config.yaml
n_layer: 9
d_model: 192
experts_per_token: 2
moe_layers: [0, 1, 2, 3, 4, 5, 6, 7, 8]
router_noise: 0.3
init_std_router: 0.0157
lr_router: 0.000423
norm: "layernorm"
lr_head: 0.00477
grad_clip: 0.5
warmup_steps: 200
Below are experts of layer 6 (counted from 0) of a mixture-of-experts language model. Rows are named router (the router's row for the expert), gate (a neuron's input weights, with its number), up (a neuron's input weights, with its number) and show model dimensions 0-95. Each number is 500 + 50 x the weight over its row's rms, rounded and kept within 0 to 999. Numbers have three digits each.
After each expert's rows: a language model's description of what the expert responds to. This comes from a sample of Wikipedia text that the model never trained on.

# expert 25
router:479424555523519516563485530568491459526513463532468412513560537519626610486446494528460579518513470515463469482506445571473469522529390460563524579577498507514456553528452464532483448504542574479410555500535440488456519565367558529553491441460521422580537504472476560473418513530533489510
gate0:511482475445462511500434504551527449486518493537523486481554536435466549454439422522461445555632559487554471480521499495443563593497525436485469464532519483529555554415510556506581541509461645445507528550505442466529515528518557565504588455480516490536390590531555524429545508470466482497
up0:456534502490557619482397379555464467450545457542495474467417495515588482489508517491502633592473418493485464537596566536469580502480451519520416510444540501500417420472529554520506569521571400474496496517572471470420474487434539415446530430545616479506479551521508506591515512458499551613
gate1:514438500390519390475503422564541437549514499522485446457503518616538503553500566535445509484389471542557544436520468515520502545520443539601508487467501460484447507479491467495541438457641458571517438439586545516418458488472514512503515492455540475465616551426516497481447604565445512554
up1:510435475419490485543531446508417522516491514556523515591579498394491597525520505511469587457506568535569551532483440504540410551498506524448621493507494505539518535501463529504480452512498481496482438484451529477559393562478531374411617510558464549439601508464568565489544465469478485383
gate2:435495457466464477456519549519437428475477583549519455447520507508519544487464539576552471495517414540467442506576435471486519504485468547483526535560525493482530532514539469552472605500498592486476550532586416474427499615458576514512449406395511492574532577508433442494455561469561492582
up2:527543589558505519499464529508414502463499450518431523440499597589485559501443484498496460485491470560462510441567450549500425454456558505516470426533438531418490567551409443433558425535498525454505502541511507460467515514461484499431473479461488448540474529568523462482459478588461502524
gate3:431522559514555452611555487509451499599442470510509532468497521510574583434501498456422504468410465555451420510456444566435450575455400499475616492512545497512466476423501618562510504560460545431470455422428539496419522531529501427494532560602544537424450514518521527443459459521456534519
up3:471432489446489451455345545452406513509525562516588483532539495464545505411500431539426439488574505571524458452504422501415487560531564512401459537507585474514540418600479510565450467529545404425463532531504513479589429473473525486495531461566485431544452440443487514525476454484542530497
gate4:432534473471478439540461495538496497477594470541493588513531579491597543545477503537458539531505502507471489481552465558496493529510539472489520525448583492567519588491455423535435506399469444425491458446515517513429524614427468522464463510493553449545574465431454678514491569450541514572
up4:425510541573495452484537511527455402460484558470465500538585475438534483515464427512514578519519535548482451477512469427577469429499526533602586478531538399489466468499398527511513471431549540469438530404530470442524534468487575523563547403426528512508511550455629514628532523509500488485
It responds to: Leading digits. First digit of years and numbers right after a space, parenthesis, dash or dollar sign, e.g. the 2010 census, 1974, February 24.

# expert 42
router:464497471508372482516505514563512471531428493579503460486589485501545504477374486492394564522593577481605434495598389525460540502476569509533427488547446416501526463517509553529544494501466502471573577458498453636493584463428605514464532435489443440519502538443500542442492440453525550566
gate0:471457526512488481538568518564460557514511560540459491507452531506529433450458448533459469545406437559532418527434490557546509521432566475475468515454493463482425599640474454528489450441586484548360495435423531508448538429507592531467543390519452545514541582444450453430434497419533410539
up0:530627523478460531530475428512547452443403549520551488486547451595547500493505475521518569446504530520544578530542525450510436476404509446500524525450460558403455511472558567597561537424450508431560531499502460474479473478575552510630548517461494538501497568424527549523538448512516440476
gate1:509400482499495424538508419566472509495490386487527504484518504555530474527534429451462571460508543474513418556483545503501474422531415510438449650605522539497428464471479527537482513495589573476451547536425435473606454485414540528518546494573504462502515464546624412421593482568490498470
up1:501430439472484551453456437532546478551476478473543505401585455462526521464470466444469408542524571502510452536473415522443538592525605596551575464593455407404559484435487486477431423548587512547527494529542486495558460534568513441390449503520569510509575512488431626554562517469484530525
gate2:509437456439507455530491569519461525501510538467524475525439466506511494535437415491501582550492453450512472550441577546487515566563503455563494435551414484503464506436507543590476570510518502549546529555458552475477591491437543473554497533562478426404460471386516567645366495516416471497
up2:481508543487566528536569558477506530481446466515478518525410448541481471540528494574522516502540480488469553501548401423492491482511488568485465466483549432505532600579480538572500472602521433512559625454513627479469539422499445476509576419483479488519590463495461430461586544427549508559
gate3:424456547479494546421519518547461542437558511501566411467581477471621524440511504471530528604466545587466528544484650529638515491518546529447491515451478434550510545477543577551535452492432490463475592516524509521503512505437453562424454473494457557467539551462369368530507462456550561587
up3:514518543477457566510591386387452420554507432494584558509539511539489519544533497497460416533490458519529551524581426461476505472490476485522573388522496581384562466535474500572579502480555494547497581500538536545541558476444493549521562525459486448459417462530501629525579557473424519463
gate4:424451502528488504491531487503532511485504474543486407503557452555544552516610541481457496496474531609493505582500529533505523531440584508606461565410487452418532466471590443475479521462497472488482562473513492504449463540505502499454459416519528458549517510501600525461518487545555447481
up4:479535493497385483546479522523516575457513562480454582501430471433436495514518469464441524502539512427503459448512468491441498447561502516565502500580595390517532460567451542499504547511488346500507573496544545523505509536413529393518473377573470492519431560474456478493272505516599406515
It responds to: Table cell pipes. Pipe separators in tables, especially election result tables with votes and percentages, plus taxonomy rows such as Animalia, Arthropoda.

# expert 37
router:434437508533452556560479558536491527486483548481554528580463521544480486556372516505479560566480501487522462524620485512483456527564520466519512519493506460405463503523484462542420503517581571529491467470658519554575498573471469436436485503386542471459534512504494555513523480557539562477
gate0:436472460387567499483511403553623521561474471486529608492523430530538511549460444377473651523505531596592449540479473531430461504490421513504528535464499499494507488588493453503571479558543467433423528490445413376484440501514536506460506533446515525508485527469519461495474421483523502492
up0:421461518608412556524562417560493478529528465541405470393469503531595416547540506550456449550436532444532507446452557535449450485572558533553551550477485498418440451450472505523456564463570477514589457535477451451533491502537434454478520471472527484491484552492488502488444596501568536467
gate1:527549576554516504505554512567454584434467489453502520599491431473457498425412525512552540572420406511450533526580441558545538583566507493469446419529442470417395555562580485480491469566562580459517528518558474536518510531493544399474465405467452437510508481469468497481500455519536465498
up1:541455390412496544453410613581568565467505492510559422376432468502475532524488424443530533468476584517561454463498515469491534414497589499531517418499466462457464563587498448528486531505542505476481455456489496610486532536396490553509585538448615457526532500528625497444546466516592556484
gate2:488446437498446596408518544423521458471466475501515501532420477540479464510476485443540531506524526467548539438507485622481382524457469529507628522472485475516546515454445480472489535571469499508442503556447620500510529548480553527529463449606427555494468524521450526581559520559608552491
up2:488448504461477472530396499513431500463484433606542470492513557538500453506535543494493566532579444392511398583489473547490533483549454533445533604422519553546424540508465502550470492457447512530525443421548518566552522579572429492504577609493481470385506495506486502532495487476473447518
gate3:486516570496482489501396541521512475507461599464413608485520530479586446483500463542537514574572512476578491523498461470470494439546510508496533550558483454547520530578624550469419573511524459436548422532580509530540444558514506508517524423510513512432406495516564469560479463569481486493
up3:575430510455420473614543499494494445500494473560463499587506511625510480535549458561412450362478530551532512439439540522511478618518579457542483431514435418410509583533469531504539516485469526463471447515476507486543559498577398469569502448505475476481500510532488396457520560468518478395
gate4:553490482498471465524542587535510449472553517468498523531426598434486516542541498487479435555512496552568453573565558526499481496588529549463536445498504503435517437514474501508397539474492513480442546586624470494483410567601475420544505465400530436497545519588476481525521493418549605505
up4:475457497537489520535470515499476476577410455596529519475562426540493492507396489471491483539550671573524466489556553514438470501449449470471446481507506478468527476481504514515406504479530492512476483596502504489469516527528464489421592486564477558461444407511406442554448497482501561569
It responds to: Mid-word fragments. Short word pieces right after a capital letter or apostrophe in proper names and rare words, e.g. Fiske, Tisza, aisles, Derrida's.

# expert 13
router:501419569491429488526503592579445451453471546473596448539502509520447481509489522455525461613501499500470581467553483529511531619478457524515529501435539439477383449529434415467474410579489454541479495387504453578477509479532490494560518422490469485515440513499506467562556378501493535505
gate0:543573617554387457663506543547449553420488426483539382593490499499525530543475524504535498506502501523525536449587510483526472413503596477498490522449520448521536489535440437551478435529482545482496609409510529517493485514494374530549567490463490406424578406450455476507530455543515555512
up0:497507583393518512396498452466418555484568501507537480539479433476541439476466553469430467467586551466488549532484553596497458457508574475455581513530548507494447512444511530542401500603465512444582421516470487534449580436616619591480398512465545471524567587515542497499494501507401452486
gate1:485457552435485517508528435642472492513495452486492459525557582518465547561485483473540496510563515568521525492489443500519458438532422433452508522520471489486486494565493455520475486526549513535563443444495566518525464489321505531511505340423480477507440370428369539472505561420512484453
up1:519548446495482588543522498428466561517477425531473551456468512536562559462442498537597521509435523528478519471528402555468499462504409434443512584507514450496552558448521503472447527486529460437511467459518477486445567350528527551554524452495478470442527496571496583533550376467483559525
gate2:415528522441481439458496553486429516542419486598492492426386499395518497531519602482506443513473628503436480431487425524546395496473503502528481531555522491443488572480482553489439464580574569540476502525553457571515514465509586513505526510460496471505513497549523481592448399455550465545
up2:501536495535602508483553544500505404471495517464578343588520472533530514365511529559433603486496463484504507533454479455492475519460505530528384484504446586470465541450552415525429564474518489418512473499471516477509468575545437515584543555445487461458447441458512474501526401504521596536
gate3:452496585492478462504477482457442454505457591580483465463481486420421489476426455512443525605483611525548616444353464516532561582453452498535584461468637420513535539479535546452606561491472554556525439410432516529580467477496515487461495418505511476576509588484481425484462537610548500550
up3:503525514516535419614478481551516528434452525515415463396541480539422575487377528506502542626554496534392535493495474540434499455430435575466328526492492498498490524466483360592503474424535497473540533502459514466430486489461482475524550506456528527521510530474523510522487546456497491523
gate4:457517547528409535554538513455459390588411542570462502465609528510472458548495523558411501559552436501514467484540432578502508471447494514435440566471536511511518491547474507614559417539429459554577455484628481567426491483467454448476508549512522497473516455531506525455512410465535442436
up4:434514480532485458534464480601472540465497507546389491458453499488587480510467402524449465545508489605493465555525495552575506433407526618448514543477571292547551486485529597513561512452432526526566454460534384465504553446494521483484534485389526526561547447446543519563564552493502505592
It responds to: Inner and final digits. Digits inside decimals and measurements, especially coordinate decimals before °, plus percentages, altitudes and table figures, e.g. 26.72417°N, 20.6%.

# expert 26
router:478493583448439466514501513520456607527495510548540422515496497528504535590464507416457508556601470467538506513542412516523516513608484566515367525554485477520447484511443515529382483550577506556577524521513524470480534487508470421523532469414426507609485520452453455563440466508462460397
gate0:399553497455556504487548460496463470616609437521544463460476429390506477546538483486502478598558521394469567506464383519438491442564513572529522460566409442538568498564500493433552488530496506516515484501517490498496535508459453464536537545443492540546474509551495438451432515540533546437
up0:511579540398516387522452489501502594468531476520466473503491455555451576533518561530509502426531532496540446471505475354448507604499494525517538471456513501590475476543466567489566429444500520489522493516495513504508396609488444461436526508412544456546524540474511447564441473455435657554
gate1:388402563513473483460433494465463497585519481564532516547546513510507499497389567441489596449503457549489518509566560493558549458511497550468518509469511435456492524469451538478475508545450486462601486487496548508523492461564572443520503324455467484518449498459443468583591413467532578474
up1:462550503569508549512459454434494480486429516462436529563585418513505519377522503485550504547451423540480625478470487500559420487543525566585477482490480482456537486523546481544487507544479359556479461496502522400436559504515483431470545481396496479515486450448482488502597521514494526463
gate2:529446468411557455532459485443628497621418552479460559497481526462539523515426509433548466526579558507453407437428451446524484506576503479527536508497485537569472439416438440487535519526487515527475561513484515482583597502511372492417468501490511446517500552495482470492562392524448530549
up2:477421587432443545444450446429533594528546433520535499560512461561484507504492497455467463530422360580542484494548511578541476486482486505416461616420466485369534527505469508587495519555409514553447526454480580420522559445564504579508484554476459587538500500423499482572567610490412473521
gate3:553512577481540478559479472557555549551474499459525441513501497520485536482517545456484558590484520499504549501552511521412502388441584534545517447493489409498390404424519524486479527569490553475580562455540485562555559508522468457541636453561506469596557449516390334391571483531495442464
up3:556549543537440418513552511517463583478483591486526521526499435541420586493472500528534535492481463476457431488421466489548493532525488612508476529563378491513383483560531464461514479533526480469463519555504575529407545538485527613508507453552440484534560557535493470531568460485492510461
gate4:435466508483527446479604400579419540480486598452559494528540535589609546483520450427528430522513417459493492478511496503502504490498473503538426430479474476538511525573533469484415461566500531510497547550417491539544487519567528555489587629428528480503463546516490492547529523491538494437
up4:482464549480548452501485539516532473474462518498481484500550488541428469502445479534532571475565486566479477516486495517484503517466443483394512546478426522435487477592510495532442445521525429519565597471505555469593498491451457448521452498515512442522478497448509479532531429424511477587
It responds to: Compass directions and locations. Direction words and location nouns in geography text, such as north, south, east side, New South Wales, plus nouns like room, house, areas.

# expert 61
router:501499541504495495472478525594489483515521558420535526602545606427467510558292542484443586535615560446525522380529511484458502535507497505492459564489535512448483444509542420538525564498499518631515460412632449488528520563436502423480517558444538550550522431464498549437467466533505567531
gate0:479509477600538501500470518481483519555523518451464526472617452506397503580439492369590541522622596479541547435454550593482489594455433483484478467495551486397485506412560527468499485501457493617503418393528453479507479475438515556513531461625470446503467521471521444430512460464491476513
up0:480479506487543489511441452474464426557534527557394455514547497541516519507481476493484520469486554518401567668482402532555489479477497589517499586458498467508480474492518539371578455556491575597502519511440520437444520472428512534478530521586465523500517472520559451515456493502558571560
gate1:506463511494523563499517472465560479456446489573556485515527503435477485510514499544435513525448508413535544595414476522456465500550464489541482551443479507411513525514573432458539552621551511517508472510579450499473600594537393487483545428437518532557459420520544445516549486434528558564
up1:533548505496569425439545484553558585539541496459506598585474521450557559478497545553539501501505514545537616582559510502522509446522545536497540561476412483468464541488471481396467431431546577532498416454493462439424551574426510515540537375603505472503495569471387498552524489479523566392
gate2:530586496562416518549545463560540446510559515462475497442524548489509444489438553545528568590513556526519520458410491512525494629551554568533444505524466380426539472493525586485446467463471553518481542528501499440534468594407610402481531545468522537403571540478468508400454516500505517535
up2:597534479493490438551517498527471535467475503448506496537484515438482518478443536437575501486454594577415497588532417560528547543478549458498528505354419526440399385535520485474496465556498465500547507530522530497468525488513503531551545506482565509435486514435406544489477442587477527440
gate3:524567421543556605503590538487409530453437513419455530496549530412484480523404510520380475465512435444426587500491492473459501528574572453456558437446485496450465566465539509578602602490574507578459426451616431559429493459504476524506556613583538552553526467542464586437532471572509508525
up3:603486528478481425496531546581516441550461509420474522527540510482492503471485516454552492578595483626508471499473385616506415546519438516501437627413519530526557394471487511492404461479436450500507521487520501407526438490464473531454491586434443508438483502477504571530432562438498544557
gate4:474509624511579526454496534569537466402477566500574456459519487487408514474461536430431585526399507433507489503517476435501398431490503457487503518493573458537470572529588440401492475501531559429515480501627453550459463525470510468508521558490532579549560468389375507470470460434495532561
up4:495574546518411569519481436479459460573412524508388517442550536543536488557469628447401530456447426537548483410578483460535443551449536479472491455479506455466519519635454520444469438478517487542515474509454553521538564397503478447543462415576551488469467526500502523421536454514508490568
It responds to: Foreign name syllables. Inner pieces of non-English personal and place names, especially accented letters and consonant clusters, e.g. Mötley Crüe, Grönefeld, Stjepan.

# expert 56
router:476457571532486473635566548531455417465509563505624451507495528510541454499472558474517510584531554459473493457495524559487400537457465542509466576530488365472420462514430403433444508575597474546509516471493419494520487517510600546643496471544499463474558505564503508562542361457501509446
gate0:483438543494414468576511446474487438497458573552557501469463526525488544501372438490516523425538507487451507522513505427588509514488547542439485614560524538530493493529468470481438536551584535526556452552420420592563591494479580459508479415454487466392544548489485455556416518431425471485
up0:524503475466487477528541563479474431418449486514477529557491550463478509501472582464554477440495512556514503549459503501500543531563503504460472570507562560583413485423500413523425513439519513530559452479500586524588531481482512482422453484452557483501541445508541533640583514527592540454
gate1:507519527470512502545492539453564440500425551570565425476519567504530500471489455543506509529506498406526535600496591492437450528423510538504486574543496441517491446495475482373485392577511488478484465608470570506441572531553557459571460521504435534509589396559467486526480439446466548546
up1:470532532560536433469485504544401481612562533425547550437421507601545589482440535561500493514576458507592453517512591497475518536462519476458520506589579419372561495449518527398443487564521533449450477487452497498476505490548524489551541553522490513431453494517475438522466374479563447575
gate2:541484498535429512552599579503486500417567535498559527515502462508494475481379476495388531632492492483474463519504535532503564515482506461423467446541496468518469592439392460492430587585623409471440436468511408558558510501514511499530535505493543656506564514595435564554504460597512513557
up2:497526496468504500513453600396415473456520545502540552487476500481495486513525477449505563581483426501547434472495504482551464588480598511503512471551494608510586471517415460489438523524470548516549531463482619551583529503498438486396507473514536516508543429574420442514522475540467466485
gate3:494504524539508453534562560474541497491565533445522496515553483503466441517441520497514461565527465453496496484505518462511566531455516496521593469493457458469457479441416497520429496617510446443575457525560585512488491517502486563464566386457459386484494487551492587612451527497508531551
up3:592562496453474505424450544551522518452546551494509540443480527429439459446500564453416484476529476496482489413557532595490485476541580489532378495544506542456474485514481446429478472601422552566572530487481553554427432565483469447538498518438503462478531469553510517554571541455518481441
gate4:467527530469572437456557546592537447569553582550531449491460548452543428505531569432517489526579460470489451476505548537473466490528511452450465593506455487441456487455535478496353508488516478506457480596515407480570526555586542552461513514450509507515509442528525481577581441536444471434
up4:486579583457453502543432538453509486515476439464557480495467590492524508525502489492534531524460505431544515421517575497441499556439518513575410432515511442467533562539466497382579450471446511487500517517514430513472409611452465529551501459514473514467566648461497548468549431494552530548
It responds to: Digits in statistics. Inner digits of multi-digit numbers in tables of votes, percentages, prices and scores, such as the 8 in 68.09%, plus million and hundred.

# expert 44
router:540495537483522526630553577458437512531404565493488483482484436421569542486494547490553497473485541495508463547496468486422468537479449615534520467505487396519473383449500514495545455498526523502536523404512515517382548437501541490539555479488468423605451500579491602536521501470419537545
gate0:478441465592540557552600557431412489461571516471547464444433411536434627589561503564450503394523545513468496595573497606482441539503466470512529529503413414469424431488525558478567431469530524492553538515544471521449526424511465496460519552509530439483479524548515548482452550485483410578
up0:518498527468596536496419465533506553495486584567459512534521465442612441478426512537551517480549516524428474527513553598576491539452516485463431511470479548403480519511572471432490475457498499423482545526454471530507544459466432493494498577537467535582424400483460598422489417497448479497
gate1:576531553574518484446494630485488540481479583549590439584473445475511559514494559572500504568549534381484570565502413543489436406469526536561497549480354441488519497528455453491443486542460519444448509462429530438535592495534488446525514528455435544484467456523570476508482501584508501579
up1:569485507565510467541523493585439522557497438531523499542502414459513553493491488502525480397475385448514455533480458511382508511480419532506442473665429397491426456496587512497558559438490478621554468623507506521477457504480543497541524522525549470475465460477480451497449440471475486550
gate2:514508440504519618432502537501520418521416601424527525500481495450552468565538527549591588570467495456542432487524442491470494610519575489525585449508527506512462595436419564550466525507507506470547527527565538452508473588420458523464523498423508441442426579458466536412526429415490446507
up2:443488470527542566507428598482561473519381628518533545499517491456478533542548478534497548559481526553557496486507538426446369512486453519546443532551471410552573431495441529501496564475462523529546490477474477558475490528473491628497518574529469450482466516573554435516591501541483445538
gate3:443420429518508501544617416500536527555489445376568534539491436441468455467508535467436516491435500584486484541441516511514462624507479478523621526529401489470489500441553522479546503462525488455413480423505496448511483481559537561537452539498521470565395452454565606563544551518489478456
up3:433392530518529556522389391426495541491533485517459474471509496531399468536508509497476545430559572508551453491484507569535472541570416560539509523500526516555551606504552514470552498428381448444419459453539465424349567443541488475489478511523471477404378524514443518502511426469544438434
gate4:481475551471503532590529430598577484478440541453523573522459524579539480538414567471598533500471598511549590460401488558478525419547436554520485441581502433478504535412556495403434485508431489481523395448491529518516586470519523472487514469442520400579483517527488435563559571524473506484
up4:532549374379440616551537529520510498526515537402434572447569546443485572567619478481500495484564437530450506470548459475493571415484472521512524501546501430477482483479609485565480470492453428524445503491431590411514436489538500550502464547438416528568536500479439483488456498570475577560
It responds to: Taxonomy list punctuation. Commas, colons and pipes after Latin names in taxonomic lists, plus Latin species-name endings such as -ensis, -osaurus, -inae, -atus.

# expert 45
router:424354461554509504563463483543513511546448455431514526567499496494417593566378515492506545445487563483531487515562496444511492508507498445509506551514507506475483600517530556552516537512541505508441536533517497512458453474473518491523537526572522460565474510534528499505493442545564548497
gate0:449476477546496556534499519449456426488438452488459407600538400459508504507544497439552527499482462569523515554513496464493475594592536511507507452441392539514541588418488462466430494550492381469542478476501466450550489488495487534578498550536457465591426539447510493475525443507497416458
up0:496579553516473407513535487442570509517521406544552591578481512541450520480518446518509488460611499446427546440451570507452412505546546522537423524574459484457499538488526558470553535420510496458453480410466368418427429525544547512508472518498460445547536471380518401480487456414558527523
gate1:438500503587449526494523560606438478492497409486495569487453609473507589481433421435447479547545570508516428493517554430497392488472525465504630550557507440567465539468476516523519536467510522426433530607541589489580452541481546502499515586547567508493523565433471521420507502511514498532
up1:483481547483446588560478548462484492534482474499563447579470531586519494455579473461529530484481463498443589503511506469480492449387472551449396459553456460534546510512571474491572518451530464532593502531486510527502490447453539582530433543470514548531484565520526546529404587456406629512
gate2:526446471505543476425525463570406423479471473594442333506487529586525566481487509466508492514535448530603450501576551476498425511399503427441618550513494432561432552469546456563466512433498508560471480516608470539570439411533522518477551598576445478543489573545505467510472421441487475516
up2:490476555428470566421519494487500404421499531518497685580566426504480523548469483563450466517499486552507406549432489447500390433549526404485493510519488617514523492480513532500560524555558464494484584484461459548516534531434446547428460405537429475567483463500502455498430458452550515531
gate3:454456481454367551539480501553450565528537502549562453552456540602436476497454453422488535533459493454420392493568472440480431424420494499619510505431533497510545592507449528532475575557553540468439536471537484481604517476508479483498492471563550476497474506558456526465513619507498628509
up3:478589546574467514573496528359472464492480467511573461524553576555394501529520526498498506466544608481484481547507474562455463617515517428417407563539534525523488546520571450549532457486462397499488466552423541508520446403538496433556471532598503489576503485396501491489516544450567446491
gate4:398436497489526522512441489501543483599493538522528380463471545505444535410536491486485480469502483521533444512496453594484496464476517508568514504514606439469517564509519589493584470524523505505571493453531577515456512422512451525404547515467586485571422521548542488522466425511534535654
up4:496512466514449571524482593448474467521476453525546455421561462463532485548503506508545537532534458528380411480497565496565482537596472532469440459522560447426457533500541550488541424485451519528552484523571559479499485433531541485444524492433472472454488399501499442423421552555531533547
It responds to: Mid-word fragments. Short subword pieces inside longer words, often after a prefix like c or un, as in sec-l-usion, non-dis-cl-osure, em-per-ors.

# expert 10
router:523413566545515485537500634527521442519406556533567545513579437435488587499505542492554539580425544551487435453485513474463514468490507544535547482563466503448484423487499448431502519462424523491518559429552405480444577443481590536464549516471456515538502456517471449499519508483578570474
gate0:443455525544455566475517562556503418491479494516547509554596474377522403476541478525459538587413516525473436431546511484461472446487509509451547595519523522484510437504436521549514575576516534498511452460461454509524509506568484601455494430497405474485446478460455578550473355432511414511
up0:548438609466463472516476478543479549462460434445466492517451476493458544504560549545372494494448450466402443535484493512540452485506482499485421415376438441469526538445496421487558601486486508483473548499526530482514527512494523308524503576509547458521563534502584535506485520584573455424
gate1:428628480499500520524359477542558418447568599399520442477460496514440529564504466574503497481578539495561527516535567416492499473470539497517618563425464462467512484500603490496461503558540509487514546490543442539576464486493466516503471493553502527527549494531404404453486496502523462449
up1:564487563467492533435527548483504483560481448521498407523537433605529495516496444560502547543542484453454453439473503437577442524497468499498441446488440457532425414481532442451635513538622416471508476491426588472501460461468505492459461558529564528555541399522453391538544519558545542546
gate2:459488507530489581505455515493546469518528471468467464521526444550526479483494375489431539556437525573583481552555590463509466560590480453546523573492514606539546514460591526467436512472493513506529493397476535567452545418537325485488524521497488592535578449532543537519555560467625500477
up2:489418423480522501503489412469485442544501505537526510532530441497622591527451585496561493510535407546424435449503445496448556471541488519566493470569519486494368463577514407535535424356510504451547461539451491482562516509505578512549572503411477369481434472548477555495440493455479554570
gate3:506576507513499545420594557485488507513420580541571515446519578486421555440477472496470500495456495447562400529466557454425473402481554505507567480476489472508424532528506548563402466602551548494474515515415467539474621453540527431467503651537502424616546431498583449542436514508463555524
up3:465454625449561451522463444552493536453473495547521515494503533552510520517550446475490508566474508417501454422573515456432446505457573444539609462550556485625437539502495558484466461478473544535507510375527543456462470484484415516504545427549462489607372530451480491488539473520411559488
gate4:577581515430469453633443540519452456468508548491510507450524498497404485498522580551528610502515408510461561558571501526398422532503449533578456583504504511562486480489532563457480506496515520541508502499355458540528494524528359565514562478525376388462500443446527473529538462520470503534
up4:506496444492518544572479592455510426397442457524516528556501554538414479470619541401531467438455477498519567426548520489537536425481529475531490565529550470550452497484527396500508531499462464422446525539442543513508556470438596477616537471547541604525542482415468462508598470577463494574
It responds to: List and heading markers. Line-initial dashes, pipes and == heading marks starting infobox fields, taxonomy lines or section titles, such as "- Genus:", "==History==".

# expert 40
router:568518550433312448500512565464496466511484460585456422503518549519573520484451493445456533491538481512549448446529474511497515524528421527446517519521536477499544577510480476393377491532538546614534523434530467506524473501464555463573559511473445478610376494635523488575562501554492595433
gate1:557520418440480565470472495509495436492567430486507482461483456568511572472472539509518459522496497654546405439536537509428538484502415401445461579486520475561587489597492516522450518527446459589459572507509423431414434558472604422574547530488462472498483544528452491461452571530514432529
up1:491555627429464472511459505480473544502471494517452492461584510478480631547473457461526494498551499516467415513469518434468536451504450438514557474555494477546534481528544501533406475470424426499470456413541522581549512483555422491522529450685535501480511527463458473438439477528437579375
gate2:634516497473472490499499497489506517446410505497509447585553547582601516434464542507468426440521409529403536447491460573492475499588452575462559543536586536475448472475515546460466450483508548478620430508482527415498589545453525389490479622517494557403483476479480530545432558484453527479
up2:502529443514468527481443484568447553478464516468515503433555463584417461551508456480457439426614449499471595470460492456485461557580433593486503579507457503428539421478604495469493478580427553456523477491440469523498515586554488466438533468507430551482461546620543488529490485508526545502
gate3:442498501409438566482527568473451458542537486562458438479491540477555589421453420489568571505527497608526462573573522502470441505556468483452478553424490548544445514496456493520545490507405460521552545391588459510480522611403527554502526510486445505514454565591525590490480474574470584513
up3:425512533458459494582540513495406549596456500518542568444523524577445533472471630395449454532470482485486415513486562548558513516476529510511446556532544446615532521492484431391519522461502535515482507482525457466553512569505517539544469537459525521579466536543459545542510494456439520429
gate4:467514622498448559529568564476477579556480518484474475558444479377468460459474497474494463557525548468436490441489558563547501614673453517435475418552523472532490564541486514501520570408501480568440506520566464430485457521517530443507475502493577545562484437520551490517462479489591555438
up4:521556558410501506531507536520519487473518460432442507557484434592445508543526555539390542504487457426451485453517470557554420534425463515547433501446416486543509498533472627524570494498454514450532436487454450549522611382437485501461441447459521476487440612544633410482454502445555484485
gate5:504457516517489471483527504509492522506486542448462616665497457484503488470527377451575500497492532575457440458573446645533420507529467467532483564516534464513502582465525542503499567507573532492587508452473450550478491361452474495447544591553466543613448477539464496531607453540518600488
up5:521544460537529487503481452501492494426521432491523480493559370505609574588483482458523538506438470441535553441501477505456637523470488477483545397489385435397519431458486510453498523533485432496380437607484524503532596499533546405468524511503483487494493395589521531526492510490450429499
It responds to: Place and time prepositions. Prepositions introducing places, times or roles, especially at, in, on, during, over, within, as in "took place at Aintree".

# expert 20
router:532528554450470542516583489506520548516459502393577474494514462443498506577536542466481592496541545519490448470466428527528467482587414575590481486501450482378522456418492559504489514514520455529496495513617426498484571482459608518568511482480437449550498494464503528528522490504529491508
gate0:502537475417510587473498438504531457442535508461481410503469500438548528447578474486536496456505591572515439487471536506499538582508480513548487526453417628466487435528476496487405417477583509516557585456608486550473524565420547501522465424476535442578497449475457512584485522447428501525
up0:547495448469543490470487424434508599541556510486461525551547559366524423487547551411500540535520478489516520424465485540478549473583514545504478459561547441520521447436509445454561454472514596493425502485472476540512473498495533400464482506488500465444552509434595502445554503505521510507
gate1:568499548494593436483510554577541568558480451559500470511440508522442515450565457470435469520537616461504573570456488555499563419473443511536440524469474422426516631539462514525421456555569559433467423496447459482443498516498631515498439541479503445517495553455546515554513518502544501592
up1:558553505524513509511548545482538579539500601475449463506604480421473416494516439493532528475541610506490556462482467532374513489520548435526414561536526407486415403529445501484523477512561452427406484552469507487488552408560559617529476524467477446478515523480521458454451498501516491588
gate2:520559540591461494501468583480425570529412477478536530433540498507580468513443512486557501535472448371455458466384478529572457519519581496594513516606555436481483487475481582509497453472466515461457507505440459522447583432463553448494528525438510423533479461530521463424550465498571567589
up2:454545496493461588518557544473400551558492462507527499530497289549454478492519520562528508474500520485457579462446445504573493494519575483551551564539483390482529451506449502554365545603578521493556443496530640476593498491513452453443493441450467434493474459489492494478441460474527512504
gate3:541443450489550576606507423441481592623497532419500373484547538499587561528488501536466465519429501430486529482433510519495530434454468535590518521520465503406442427453445456501478536529438478485547366445518497526552479499466536535486571511475423458558478572455529483529506554529504498432
up3:500515571427455385602471487488569550432494509466513481527430516466562445611494530547468572576563459576537473554488440421436512519590432636474420595540511505591516488496500513463443360473481463533498489443563430400513599502517463454475495584451489552536472550519530468516463536492466455531
gate4:525482445417577583432491529422458441439541457441531582610545517480534444446521455560450502494469570533568528484504516541476466533504475489551491586492451517452496446443476548563527492487540566496575498491490403468522481524592576470530641578500451467502424553532511574517442497495540477437
up4:460451564629615546393481515504509474570490525497559506506478560525491480471532500510486558516440494527531463604550530474469525481429659539454522448488594612516429483460564509482426469506510519426526494530532574504423561457470535392535505413526483385520546530472509530503634534467466450505
It responds to: List and timeline separators. Dashes, colons and periods opening an entry in dated event lists, timelines and infoboxes, such as "20 June –" and "Launched:".